{"n_layer": 15, "d_model": 128, "n_experts": 16, "experts_per_token": 2, "d_expert": 64, "d_shared_expert": 64, "activation": "clamped_swiglu", "moe_layers": [2, 3, 4, 5, 6, 7, 8, 9, 10, 11, 12, 13, 14], "router_score": "softmax", "normalize_top_k": false, "routed_scale": 1.86, "balance_loss": 0.00586, "balance_bias": false, "init_std_router": 0.0382, "lr_router": 0.000565, "vocab_size": 13568, "norm": "rmsnorm", "norm_eps": 1e-05, "tie_embeddings": false, "optimizer": "muon_variant", "lr": 0.008, "beta1": 0.93, "batch_tokens": [16384, 32768, 49152], "seq_len": 1024, "train_tokens": 309900000, "steps": 10171, "dataset": "wikipedia_en"}
Below are experts of layer 6 (counted from 0) of a mixture-of-experts language model. Rows are named gate (a neuron's input weights, with its number), up (a neuron's input weights, with its number), down (a neuron's output weights, with its number) and show model dimensions 0-127. Each number is 50 + 10 x the weight over its row's rms, rounded and kept within 0 to 99.
Before each expert's rows: "mostly gets" lists some tokens that are sent to it at least half of the time; "comes before" lists some tokens at least twice as common just after its tokens as in all text. This comes from a sample of Wikipedia text that the model never trained on. Tokens count by the router's weight.

# expert 13
mostly gets: " with", " for", " by", " in", " into", " during"
comes before: " the", " a", " his", " her", " an", " their"
gate0:70 56 48 53 51 53 62 59 38 47 53 49 55 47 36 34 59 55 47 39 56 58 68 44 56 58 54 37 42 52 49 56 45 65 46 53 71 56 56 39 53 48 54 55 56 55 31 47 46 55 40 60 55 52 51 53 62 36 66 41 52 37 46 60 67 51 57 48 47 31 54 51 55 65 63 58 48 60 58 58 56 56 34 65 60 58 51 57 49 51 31 53 69 47 73 55 53 46 54 60 47 67 54 50 44 61 57 43 45 68 51 74 78 69 28 55 56 53 45 45 50 46 45 69 59 40 38 56
up0:56 47 42 52 56 39 48 57 64 54 59 50 44 45 58 55 47 33 31 66 55 60 66 47 34 50 63 47 46 59 44 53 56 58 58 39 62 49 47 45 39 57 63 39 62 62 42 58 44 48 39 51 50 43 38 74 38 52 43 66 53 37 46 34 53 33 54 49 51 37 55 38 37 55 80 63 67 54 55 52 46 50 44 55 59 40 51 47 42 40 63 43 64 47 54 58 47 44 52 61 41 77 50 60 45 49 50 69 69 64 43 66 58 56 51 46 59 59 60 42 64 40 52 61 43 40 40 66
down0:36 39 54 46 39 51 46 33 76 57 47 70 54 73 49 51 50 45 55 56 48 47 68 57 49 70 35 46 62 57 53 54 58 51 52 64 56 33 48 77 43 48 53 46 52 34 48 50 54 51 42 34 61 56 52 46 65 60 39 46 49 41 80 50 69 38 49 44 52 44 45 46 52 58 61 46 44 49 52 46 50 41 56 63 28 55 55 51 63 38 58 28 45 47 38 46 52 52 38 50 45 50 43 38 48 61 52 56 45 58 50 43 35 49 46 48 42 51 29 31 38 40 48 43 39 49 33 60
gate1:57 48 52 35 46 38 46 55 47 45 63 51 59 50 56 49 60 50 73 52 39 51 53 33 70 60 51 42 72 50 37 39 46 60 41 43 58 61 41 49 62 42 55 51 48 49 36 55 49 48 31 59 62 61 55 44 47 49 52 37 60 31 41 51 37 63 54 64 53 44 48 42 37 52 53 51 43 59 43 45 51 59 50 64 35 58 48 50 52 42 55 53 57 63 59 58 64 30 50 57 54 54 44 60 64 47 76 75 39 50 49 46 37 61 64 56 37 55 38 33 51 48 49 38 79 54 28 41
up1:51 50 59 58 47 62 39 47 54 55 46 60 64 55 64 63 65 38 72 54 33 43 44 40 50 49 33 43 63 61 45 47 50 36 58 32 53 41 59 43 61 49 37 45 70 62 46 63 29 48 48 63 48 62 33 51 42 59 48 46 41 52 49 56 54 66 61 46 66 41 44 64 49 49 61 49 47 59 64 58 52 52 64 54 34 68 50 52 60 39 54 58 61 66 56 55 55 36 35 68 34 57 59 41 56 55 60 69 34 57 57 48 41 44 56 59 47 42 65 59 46 49 38 50 56 47 36 35
down1:40 42 56 30 65 62 53 59 57 52 31 50 59 35 59 51 57 42 47 44 42 53 56 47 38 66 26 42 62 51 54 54 44 54 42 60 53 54 51 64 48 42 37 51 59 38 62 61 40 46 45 43 52 41 55 58 64 33 54 42 29 57 45 52 49 55 55 42 66 42 52 62 55 58 55 47 45 42 55 42 42 69 58 46 41 60 34 51 36 37 65 52 54 66 49 60 58 38 31 64 64 50 56 63 63 54 70 44 38 49 50 55 38 62 51 55 74 37 36 37 41 49 51 71 60 46 47 45
gate2:74 50 49 61 57 52 32 54 53 47 56 40 38 44 44 56 45 43 41 41 37 49 47 54 43 58 45 63 41 47 39 76 42 48 47 57 45 22 54 44 45 62 49 33 65 57 37 59 44 42 60 56 52 60 67 49 61 56 51 44 45 46 67 45 50 54 60 38 55 61 63 42 40 43 68 36 54 48 40 67 67 43 57 39 51 56 46 62 45 43 62 31 20 40 44 63 58 52 49 34 40 50 51 49 48 35 54 39 58 59 30 67 40 52 54 55 44 41 51 59 46 50 47 43 47 48 64 37
up2:37 49 41 54 58 51 69 44 50 50 57 41 46 45 65 48 53 41 64 45 50 53 58 44 73 48 45 50 58 61 46 32 59 59 55 46 52 52 56 39 58 72 49 58 56 44 49 28 69 57 53 56 38 42 32 54 85 50 62 51 58 51 39 62 59 74 39 62 45 65 58 63 45 57 61 58 57 71 47 60 46 50 50 65 43 38 45 54 52 51 48 52 61 40 58 38 51 42 47 54 46 40 49 59 66 40 53 48 65 40 46 40 41 48 61 34 37 59 47 34 45 56 51 62 70 53 52 56
down2:52 49 39 52 63 46 45 45 40 52 46 51 53 37 62 66 47 55 67 32 55 34 32 49 51 38 54 61 47 42 36 42 56 46 51 31 33 58 41 62 47 48 53 61 42 34 47 42 58 50 39 37 49 73 74 46 50 74 47 38 60 68 42 53 41 40 34 50 44 34 44 54 70 59 49 59 45 45 46 48 61 50 50 64 48 44 57 46 64 55 39 41 44 49 52 41 60 47 34 58 72 57 55 46 44 45 36 39 51 38 60 55 61 62 62 65 66 47 53 54 64 62 40 45 54 61 42 62
gate3:55 59 47 44 39 59 42 47 51 58 69 38 51 52 35 53 54 40 43 40 34 53 61 49 54 50 58 62 49 31 44 45 47 47 42 46 61 54 59 40 57 49 44 39 48 50 53 44 52 52 55 56 43 48 40 45 50 53 59 65 50 60 61 61 43 62 62 33 50 57 55 50 58 69 51 40 26 47 54 59 51 31 61 67 47 58 57 34 36 67 22 61 48 57 44 67 77 34 45 60 37 55 49 36 45 48 68 40 65 52 62 56 61 50 54 41 47 49 37 44 51 37 25 54 45 57 57 47
up3:39 47 50 59 33 57 46 50 46 59 45 40 64 58 34 48 56 38 41 29 42 53 46 48 47 48 51 66 54 44 51 44 54 51 61 46 60 44 60 40 48 54 39 58 46 45 45 44 49 45 54 46 35 44 42 47 45 40 40 68 44 51 82 54 45 60 65 43 44 45 27 51 53 47 43 27 32 50 61 38 49 32 66 52 52 55 52 42 53 60 39 62 44 54 46 61 72 64 49 59 48 52 52 41 43 52 68 51 55 51 54 45 57 51 76 54 37 64 63 42 43 33 40 42 44 66 39 27
down3:36 45 47 42 41 51 43 37 46 35 37 59 71 48 61 61 38 39 52 38 58 51 42 53 58 59 40 69 62 53 43 39 53 55 73 43 43 56 51 30 49 48 32 57 45 47 61 62 49 41 56 56 64 51 50 40 53 38 32 32 42 31 61 63 58 59 54 52 27 38 38 46 38 47 37 43 43 53 42 40 49 52 65 34 47 51 45 55 50 64 66 60 45 39 51 49 66 49 52 60 58 48 59 36 31 34 52 61 44 47 51 50 43 39 53 41 38 35 32 61 54 50 51 60 55 60 40 47
gate4:53 68 56 64 44 54 59 50 34 48 40 48 42 60 46 59 43 45 44 54 64 49 53 68 50 52 54 54 60 48 57 47 49 49 44 64 59 48 80 67 46 49 48 41 48 45 39 40 39 70 62 70 64 84 37 62 36 41 45 52 54 36 40 30 51 41 38 46 49 54 35 39 52 41 43 48 57 38 45 60 45 54 60 40 56 48 25 55 56 33 52 48 56 46 52 48 43 53 44 52 55 50 58 68 52 45 48 45 43 60 67 64 48 29 58 76 46 45 43 58 53 47 51 51 54 38 47 55
up4:50 42 48 29 32 37 54 63 41 35 53 52 52 38 62 39 42 38 47 50 50 53 35 48 60 28 29 48 51 28 54 67 61 41 60 62 52 57 52 46 60 54 58 55 49 29 49 50 37 46 55 45 41 67 51 48 53 51 32 48 70 56 47 49 51 60 53 50 37 55 45 32 43 56 56 47 29 68 44 59 53 62 60 41 53 60 51 60 58 54 52 30 42 60 36 73 60 39 34 38 50 55 60 47 49 37 47 58 43 37 49 46 44 55 54 41 49 39 35 50 52 50 66 41 40 38 60 53
down4:53 56 43 21 55 58 37 63 47 38 44 54 46 64 50 51 54 20 34 41 43 43 51 59 30 52 45 60 43 37 58 44 33 41 50 35 40 63 46 27 47 52 35 73 53 48 33 56 55 43 56 46 66 47 45 50 51 54 62 54 52 66 37 49 58 54 63 38 44 56 66 57 46 63 53 47 44 47 59 43 63 62 47 45 66 41 52 40 60 49 35 41 44 47 58 51 64 32 65 49 54 29 52 38 47 64 58 38 38 51 47 58 55 46 51 46 40 32 53 49 41 60 59 45 51 42 52 49

# expert 5
mostly gets: " that", " which", " who", " but", " this", " one"
comes before: "|", " a", " to", " he", " was", " of"
gate0:55 44 64 51 35 43 69 40 60 76 37 55 39 52 62 31 60 31 49 56 54 45 32 46 49 48 57 43 59 59 48 57 45 42 46 60 43 61 64 47 53 66 42 46 43 62 50 39 50 17 33 59 49 55 50 50 61 48 57 67 49 47 59 50 52 69 49 50 40 59 61 62 52 63 57 69 65 37 49 67 48 57 51 60 62 56 50 38 57 55 61 37 46 60 52 46 43 45 52 35 45 51 49 48 54 55 65 43 40 45 53 59 57 48 48 50 58 49 62 51 24 56 46 69 66 59 60 48
up0:50 50 61 54 53 31 51 53 52 56 53 54 39 49 45 34 45 51 57 56 38 50 61 57 56 49 38 47 38 39 54 34 39 45 48 58 38 44 49 64 43 46 58 53 55 49 53 36 62 54 53 53 43 28 49 58 69 30 48 52 59 51 51 53 49 61 48 46 55 46 86 40 23 54 60 33 52 41 47 40 56 71 45 65 47 55 66 49 46 43 50 52 38 43 45 54 50 75 30 55 50 65 38 70 45 50 41 53 59 27 54 49 48 57 67 52 53 68 47 50 62 48 44 63 58 64 57 54
down0:58 56 48 40 47 41 40 42 43 43 65 52 50 52 41 39 41 44 52 47 39 43 56 51 31 49 56 42 63 65 43 63 56 66 50 66 60 59 70 41 52 43 53 56 49 43 46 57 61 53 45 26 58 43 47 64 52 52 38 28 54 53 46 50 47 31 56 34 55 49 33 46 56 53 59 44 49 61 54 48 38 48 44 42 50 49 43 50 46 54 32 33 50 38 26 43 43 55 54 69 49 68 49 40 57 65 26 50 54 60 47 34 48 54 52 34 54 40 46 46 76 44 63 46 59 45 28 65
gate1:63 74 29 55 52 59 54 55 42 55 60 55 63 42 48 58 62 32 51 59 50 57 57 47 59 34 55 45 50 52 59 44 43 73 57 42 38 63 52 64 51 46 56 56 62 47 42 57 47 51 52 54 28 53 59 59 50 72 48 40 53 49 62 50 56 48 36 54 37 45 52 50 56 64 38 57 60 45 51 41 41 38 48 41 50 41 66 48 53 70 72 39 60 31 55 66 51 54 54 42 60 44 42 66 73 76 43 41 45 60 45 59 70 44 47 62 42 60 43 51 47 54 47 64 44 44 49 39
up1:53 47 55 40 65 46 70 40 44 63 54 49 45 54 45 55 51 52 45 71 65 56 48 32 42 56 18 54 37 70 54 42 40 28 65 56 53 50 66 36 45 57 49 58 46 59 39 23 46 23 46 53 37 43 54 57 43 38 52 55 67 42 39 27 48 51 54 37 56 40 54 59 58 44 54 60 51 36 52 52 49 58 67 45 44 49 59 37 52 54 49 56 50 68 43 34 34 42 29 47 36 64 52 44 53 42 49 58 42 52 52 62 46 52 51 49 58 49 53 49 58 53 43 51 46 61 44 52
down1:53 61 60 52 50 36 46 66 56 32 51 43 34 58 53 53 41 63 63 49 43 55 43 36 41 53 74 57 51 64 52 37 56 40 44 50 40 48 59 46 58 41 51 59 44 55 37 45 50 41 45 35 47 37 56 58 49 66 49 56 53 62 64 41 44 63 50 49 57 45 26 54 49 47 50 60 43 75 50 53 68 45 59 51 43 50 72 49 57 65 49 56 46 58 54 47 36 55 69 36 48 70 63 35 32 44 72 35 48 34 50 37 45 73 43 44 60 43 38 45 44 53 55 46 48 51 61 55
gate2:55 49 61 47 62 30 52 51 46 69 60 59 53 61 58 47 32 50 31 54 46 55 51 51 59 37 57 24 49 41 59 51 53 40 49 25 66 50 48 42 47 43 55 70 40 46 44 52 47 55 57 48 41 52 39 44 38 48 65 63 21 58 57 52 63 63 66 43 48 41 42 44 30 45 48 50 55 46 56 60 43 46 52 47 54 55 68 42 56 57 57 34 72 46 63 55 61 43 51 51 52 61 55 28 51 54 39 50 46 56 53 56 41 48 35 64 58 43 57 53 50 47 60 68 66 29 43 50
up2:56 54 57 56 59 30 68 40 36 58 64 60 28 53 40 57 53 52 23 49 50 57 63 36 51 48 37 36 54 58 56 66 59 50 48 47 58 49 35 43 49 49 44 68 33 62 37 59 63 65 47 58 47 48 58 50 42 26 49 64 38 48 52 48 62 59 61 57 49 46 54 50 42 56 47 48 56 49 49 42 53 51 35 53 42 40 52 70 45 64 53 45 43 30 43 43 66 27 50 60 57 62 62 35 44 34 53 43 49 48 51 48 49 56 44 56 49 41 75 61 35 56 56 48 52 52 32 48
down2:58 57 45 44 56 45 42 46 76 46 55 64 52 59 48 59 41 64 52 30 61 45 48 49 50 45 57 63 39 39 54 68 49 59 59 59 41 36 35 47 42 45 49 69 53 44 67 59 60 64 53 51 43 49 43 35 23 42 35 60 48 63 53 52 59 45 55 55 46 51 47 48 48 29 39 36 38 40 27 53 38 51 57 40 61 51 40 43 67 40 63 40 56 50 67 47 65 47 59 49 35 32 44 54 34 55 61 39 45 47 67 62 50 50 47 43 53 65 55 50 40 37 45 45 61 57 53 37
gate3:66 42 37 45 51 61 55 41 38 77 61 47 52 41 43 50 35 50 59 55 56 55 43 53 47 58 52 59 35 53 42 43 59 50 59 56 57 35 49 20 50 60 52 43 66 69 52 46 50 67 48 56 46 49 55 60 52 33 68 41 54 43 54 59 57 46 53 53 66 74 56 34 46 47 67 64 47 41 45 52 42 52 42 62 48 63 61 52 67 51 53 51 57 61 58 44 49 47 45 26 57 49 26 44 57 42 63 62 50 46 50 54 36 51 55 64 55 55 36 51 53 52 51 52 77 51 66 45
up3:43 43 65 49 61 62 50 43 42 59 44 54 40 51 62 59 40 57 56 48 42 27 64 60 41 47 32 39 43 48 57 45 50 40 73 47 46 43 45 37 48 58 64 49 72 54 58 46 29 41 51 50 38 52 44 65 32 52 62 49 46 40 32 44 59 58 46 33 41 56 54 45 48 51 64 34 53 44 56 57 32 50 55 45 26 61 53 43 60 67 60 64 32 55 49 62 38 48 71 56 60 34 38 44 56 46 45 40 43 48 49 49 63 60 48 69 35 39 48 48 53 43 55 39 59 47 50 42
down3:52 47 63 49 37 48 46 51 45 51 40 53 49 58 65 67 55 57 63 35 35 27 39 40 48 57 51 45 48 59 61 53 44 54 61 61 54 38 59 68 40 34 54 68 52 36 44 46 39 58 45 36 45 58 51 36 40 47 25 39 43 53 49 50 40 41 49 45 64 58 44 55 72 46 46 60 54 47 54 51 43 62 41 56 27 49 33 42 57 41 23 38 46 61 38 59 43 50 49 41 64 42 45 52 63 40 48 36 54 42 55 52 47 56 42 52 39 43 64 59 33 34 58 26 45 44 45 60
gate4:54 66 48 26 55 53 64 56 49 59 59 38 51 61 40 50 47 69 47 66 48 34 57 66 69 54 51 53 56 43 49 30 61 38 42 42 57 58 45 58 59 48 41 46 53 44 62 60 51 62 32 54 45 39 73 33 42 48 36 59 55 33 36 59 32 46 43 49 53 35 50 36 33 60 49 44 36 47 53 42 46 56 54 60 54 52 61 47 59 38 56 42 40 47 36 44 44 57 63 62 41 26 41 59 40 57 70 52 51 51 50 46 72 58 57 52 59 49 51 50 33 53 50 35 54 59 41 46
up4:45 63 48 42 38 69 46 58 42 67 53 33 72 56 33 39 54 56 66 58 53 50 41 69 46 45 51 46 46 25 52 41 54 39 36 70 36 62 57 38 70 45 53 53 51 50 69 52 40 51 44 40 60 50 50 19 42 37 48 51 57 32 50 54 45 53 45 59 55 57 40 32 57 43 55 43 50 68 49 43 59 47 49 49 53 62 50 39 48 53 58 49 50 37 50 47 42 47 57 54 33 40 48 47 40 43 52 47 57 48 64 31 62 63 51 50 50 67 52 53 33 38 30 43 51 59 49 49
down4:41 58 31 33 57 41 66 55 65 76 50 36 71 54 50 69 44 59 52 52 57 48 57 57 63 59 53 60 48 63 48 45 38 59 47 53 45 42 53 50 56 32 67 32 41 56 58 55 37 40 49 43 62 66 62 28 53 42 32 61 31 44 37 49 57 65 57 60 49 48 36 54 52 36 50 45 50 49 52 40 52 60 46 61 50 61 59 59 56 36 48 56 63 37 49 50 59 42 44 39 44 59 49 40 46 36 44 66 45 57 44 54 36 47 41 65 58 54 62 34 50 61 35 45 43 58 43 38

# expert 14
mostly gets: "er.", " 2019", " 2016", " 2008", ").", "es."
comes before: "\n", " The", " He", " In", " It", "7"
gate0:56 37 44 40 57 53 50 46 42 55 58 38 51 56 44 60 47 43 59 55 46 59 41 32 61 60 54 52 52 49 46 54 49 71 63 36 50 51 58 52 22 72 40 44 64 42 55 54 43 34 56 52 55 55 46 57 50 70 57 58 52 54 54 52 43 51 61 33 65 39 49 36 45 60 41 48 59 48 63 58 42 47 46 48 55 35 45 37 54 37 41 72 58 50 46 66 48 48 76 54 47 28 54 57 57 47 57 78 54 56 64 57 62 38 45 56 43 29 45 48 53 48 52 65 51 26 50 42
up0:69 39 47 37 55 55 53 52 39 50 57 29 58 50 26 59 47 33 62 60 42 42 39 26 60 49 53 45 52 46 53 43 47 59 41 48 45 52 57 45 40 43 56 38 50 45 75 42 38 30 45 43 56 41 55 51 56 42 62 62 64 34 58 51 53 49 52 41 55 37 58 42 47 70 64 56 54 38 59 42 53 38 45 46 49 48 54 24 37 52 37 68 61 58 37 62 34 56 65 60 52 49 50 49 66 35 55 63 57 55 58 53 69 37 47 53 42 54 34 43 66 52 53 50 42 41 49 45
down0:52 46 36 74 52 43 53 58 37 68 51 62 55 46 51 47 53 48 42 48 58 56 46 65 41 47 53 56 60 59 65 36 49 54 42 42 50 63 37 46 46 48 40 52 50 18 46 76 50 70 50 63 31 44 52 61 66 29 56 56 43 40 60 42 44 65 34 54 40 37 29 36 60 33 49 44 54 65 66 38 45 44 56 33 45 36 46 63 55 66 39 55 47 61 52 51 50 47 52 59 61 52 40 54 43 58 53 40 58 48 59 33 49 44 53 54 53 51 51 39 45 46 54 43 39 45 54 39
gate1:48 40 57 54 53 36 40 46 67 64 53 46 54 52 48 44 46 50 45 57 38 49 48 35 44 61 37 45 53 58 50 47 42 63 50 50 62 46 49 68 71 53 39 43 53 69 55 53 52 44 22 48 54 54 58 37 41 54 58 59 56 55 31 71 66 48 71 65 39 78 58 37 38 48 46 54 52 52 42 52 60 44 51 62 51 67 64 64 44 52 42 46 57 41 47 76 50 51 56 41 45 65 50 45 46 48 62 56 69 47 53 38 45 67 49 58 51 53 44 34 60 59 44 34 54 68 59 47
up1:49 35 59 60 54 55 47 47 56 44 48 54 56 43 55 66 35 63 60 53 46 48 34 43 42 57 49 47 42 49 54 56 42 48 53 54 65 56 35 41 48 51 37 60 59 57 70 52 56 49 44 50 38 52 51 66 45 50 63 51 69 45 29 77 48 49 66 57 46 65 54 50 49 30 54 58 44 47 52 35 70 46 49 54 50 65 58 65 43 45 35 50 45 54 46 78 52 41 58 39 39 55 55 34 54 40 58 64 56 53 17 57 55 69 65 58 53 51 48 35 52 53 44 53 40 34 59 59
down1:59 39 44 30 51 33 62 54 57 65 54 72 33 46 47 53 46 58 58 45 47 56 41 35 31 69 57 53 36 49 45 54 49 30 29 50 49 51 59 49 50 57 57 68 49 55 56 44 28 62 50 54 44 39 36 50 44 56 48 41 62 46 51 41 42 39 55 34 54 56 60 53 38 57 55 78 42 37 33 39 61 60 47 60 40 44 32 49 40 55 37 47 41 38 49 46 46 64 44 58 55 31 47 63 45 52 41 65 63 57 62 46 66 45 46 57 48 60 60 45 48 55 65 51 53 51 39 56
gate2:66 37 55 33 39 53 40 55 46 72 60 53 50 53 52 37 41 28 39 47 49 30 61 31 43 53 52 36 44 57 41 50 51 40 50 58 77 54 36 44 65 51 45 43 60 67 34 46 55 54 40 53 45 36 49 41 62 48 32 38 63 40 48 44 64 47 33 40 54 41 55 50 48 59 40 49 61 64 46 59 57 38 59 75 63 50 55 54 46 67 51 70 55 52 53 55 45 33 42 47 46 56 52 47 61 41 68 62 63 49 55 54 51 63 45 50 32 47 50 59 60 52 34 51 54 50 45 50
up2:52 53 58 51 33 56 58 50 49 39 55 46 46 48 43 26 53 32 40 40 64 51 62 58 62 35 64 49 20 46 46 61 45 43 50 57 36 71 37 45 60 57 51 47 38 56 37 40 51 68 35 44 48 52 42 54 44 35 62 45 49 43 51 57 56 56 50 43 52 61 54 46 45 53 55 49 57 46 39 59 63 45 49 56 38 43 52 53 52 47 40 62 54 39 38 70 57 29 39 46 55 47 45 32 58 31 41 43 55 52 52 53 69 69 50 59 54 54 38 60 53 51 35 14 45 50 44 47
down2:37 49 43 56 25 60 37 53 56 55 51 60 54 60 58 46 57 51 49 37 69 55 62 48 66 51 44 42 36 70 62 57 40 54 53 46 49 49 46 44 52 50 47 54 26 60 41 47 62 65 55 46 28 66 41 65 31 33 51 56 38 54 38 54 41 49 69 36 46 59 51 49 36 46 31 55 59 26 58 49 61 51 55 49 47 46 63 59 66 80 48 49 38 41 47 42 47 45 48 42 41 52 39 45 36 47 61 39 49 27 56 43 39 54 47 40 37 54 53 55 57 50 45 54 58 48 49 50
gate3:62 46 40 55 67 59 45 51 54 64 62 37 46 42 70 45 62 39 36 51 48 64 53 51 58 40 35 48 59 39 46 62 60 51 41 46 49 39 71 74 53 42 60 56 48 51 45 36 36 63 45 51 61 53 48 36 62 49 40 56 47 63 29 53 58 50 50 58 37 55 44 55 34 63 48 35 56 52 67 57 47 60 53 35 62 54 44 53 50 63 68 44 58 44 57 35 44 48 38 65 41 63 66 50 32 68 48 42 57 48 46 49 40 68 46 37 62 39 61 46 40 43 52 55 67 39 47 60
up3:54 58 56 44 53 61 37 58 44 37 52 41 45 52 42 68 41 60 34 52 39 46 58 53 64 47 49 55 37 37 69 48 42 53 51 54 51 57 36 42 61 33 57 51 55 48 54 56 42 51 50 47 49 44 56 54 78 41 77 43 57 37 49 56 52 81 37 46 59 53 18 50 61 46 50 61 32 40 48 46 56 56 49 58 58 33 41 38 40 57 46 48 64 49 59 44 51 62 47 54 49 70 45 37 52 44 44 38 54 44 61 65 51 46 57 50 39 48 71 47 62 52 55 38 29 56 53 44
down3:48 36 46 48 57 37 52 47 51 61 38 50 48 60 73 63 36 28 66 28 41 39 39 64 40 51 44 57 51 60 35 43 43 34 43 46 46 45 48 64 51 46 65 62 37 59 50 52 50 46 61 36 53 52 41 58 54 48 43 44 57 44 58 43 50 28 49 56 42 51 62 50 67 55 49 56 66 62 45 41 44 48 43 50 55 63 51 67 70 63 59 46 53 57 25 60 46 36 29 45 51 42 63 49 40 54 42 39 53 56 40 46 52 61 28 40 56 39 60 45 40 51 34 61 55 42 50 65
gate4:73 39 44 39 50 49 51 37 56 46 51 37 50 40 49 58 60 40 46 34 46 47 60 38 61 38 42 44 51 48 61 46 53 43 58 47 46 53 51 73 37 39 61 38 47 47 53 49 59 52 58 53 44 48 61 47 57 44 68 64 41 26 47 60 50 60 56 53 48 65 55 39 65 74 46 43 59 30 51 49 49 39 45 63 38 62 60 30 65 60 58 58 54 32 45 64 62 62 54 51 54 34 51 47 43 39 61 42 65 59 57 50 62 43 45 48 31 22 44 45 51 58 45 37 59 49 58 45
up4:49 36 38 53 54 39 61 51 52 40 38 70 55 50 41 54 59 63 48 37 50 57 54 44 53 46 59 40 57 59 62 35 58 66 54 45 27 43 35 45 51 65 37 31 62 49 46 44 30 43 56 56 48 49 50 49 56 41 56 36 52 40 48 50 62 51 45 45 61 50 51 61 52 69 57 38 45 47 41 44 40 31 69 31 47 53 39 55 60 46 50 25 53 47 45 48 34 64 47 48 43 57 31 51 59 65 54 32 36 60 39 29 64 51 56 62 55 54 44 49 59 48 39 63 55 52 66 63
down4:61 47 70 35 40 46 54 48 30 33 40 53 37 36 34 51 44 53 58 51 59 59 62 62 50 57 46 38 52 54 59 62 47 65 46 38 53 34 68 52 30 47 35 60 52 48 57 50 42 38 37 45 54 53 46 63 64 62 61 59 56 60 39 41 43 48 73 45 53 39 36 37 54 55 40 47 46 47 48 52 57 49 74 57 40 37 33 45 47 58 66 42 56 25 50 52 37 52 44 45 69 47 38 43 38 56 55 47 55 50 53 47 47 51 61 60 56 47 57 67 41 62 49 45 49 66 67 39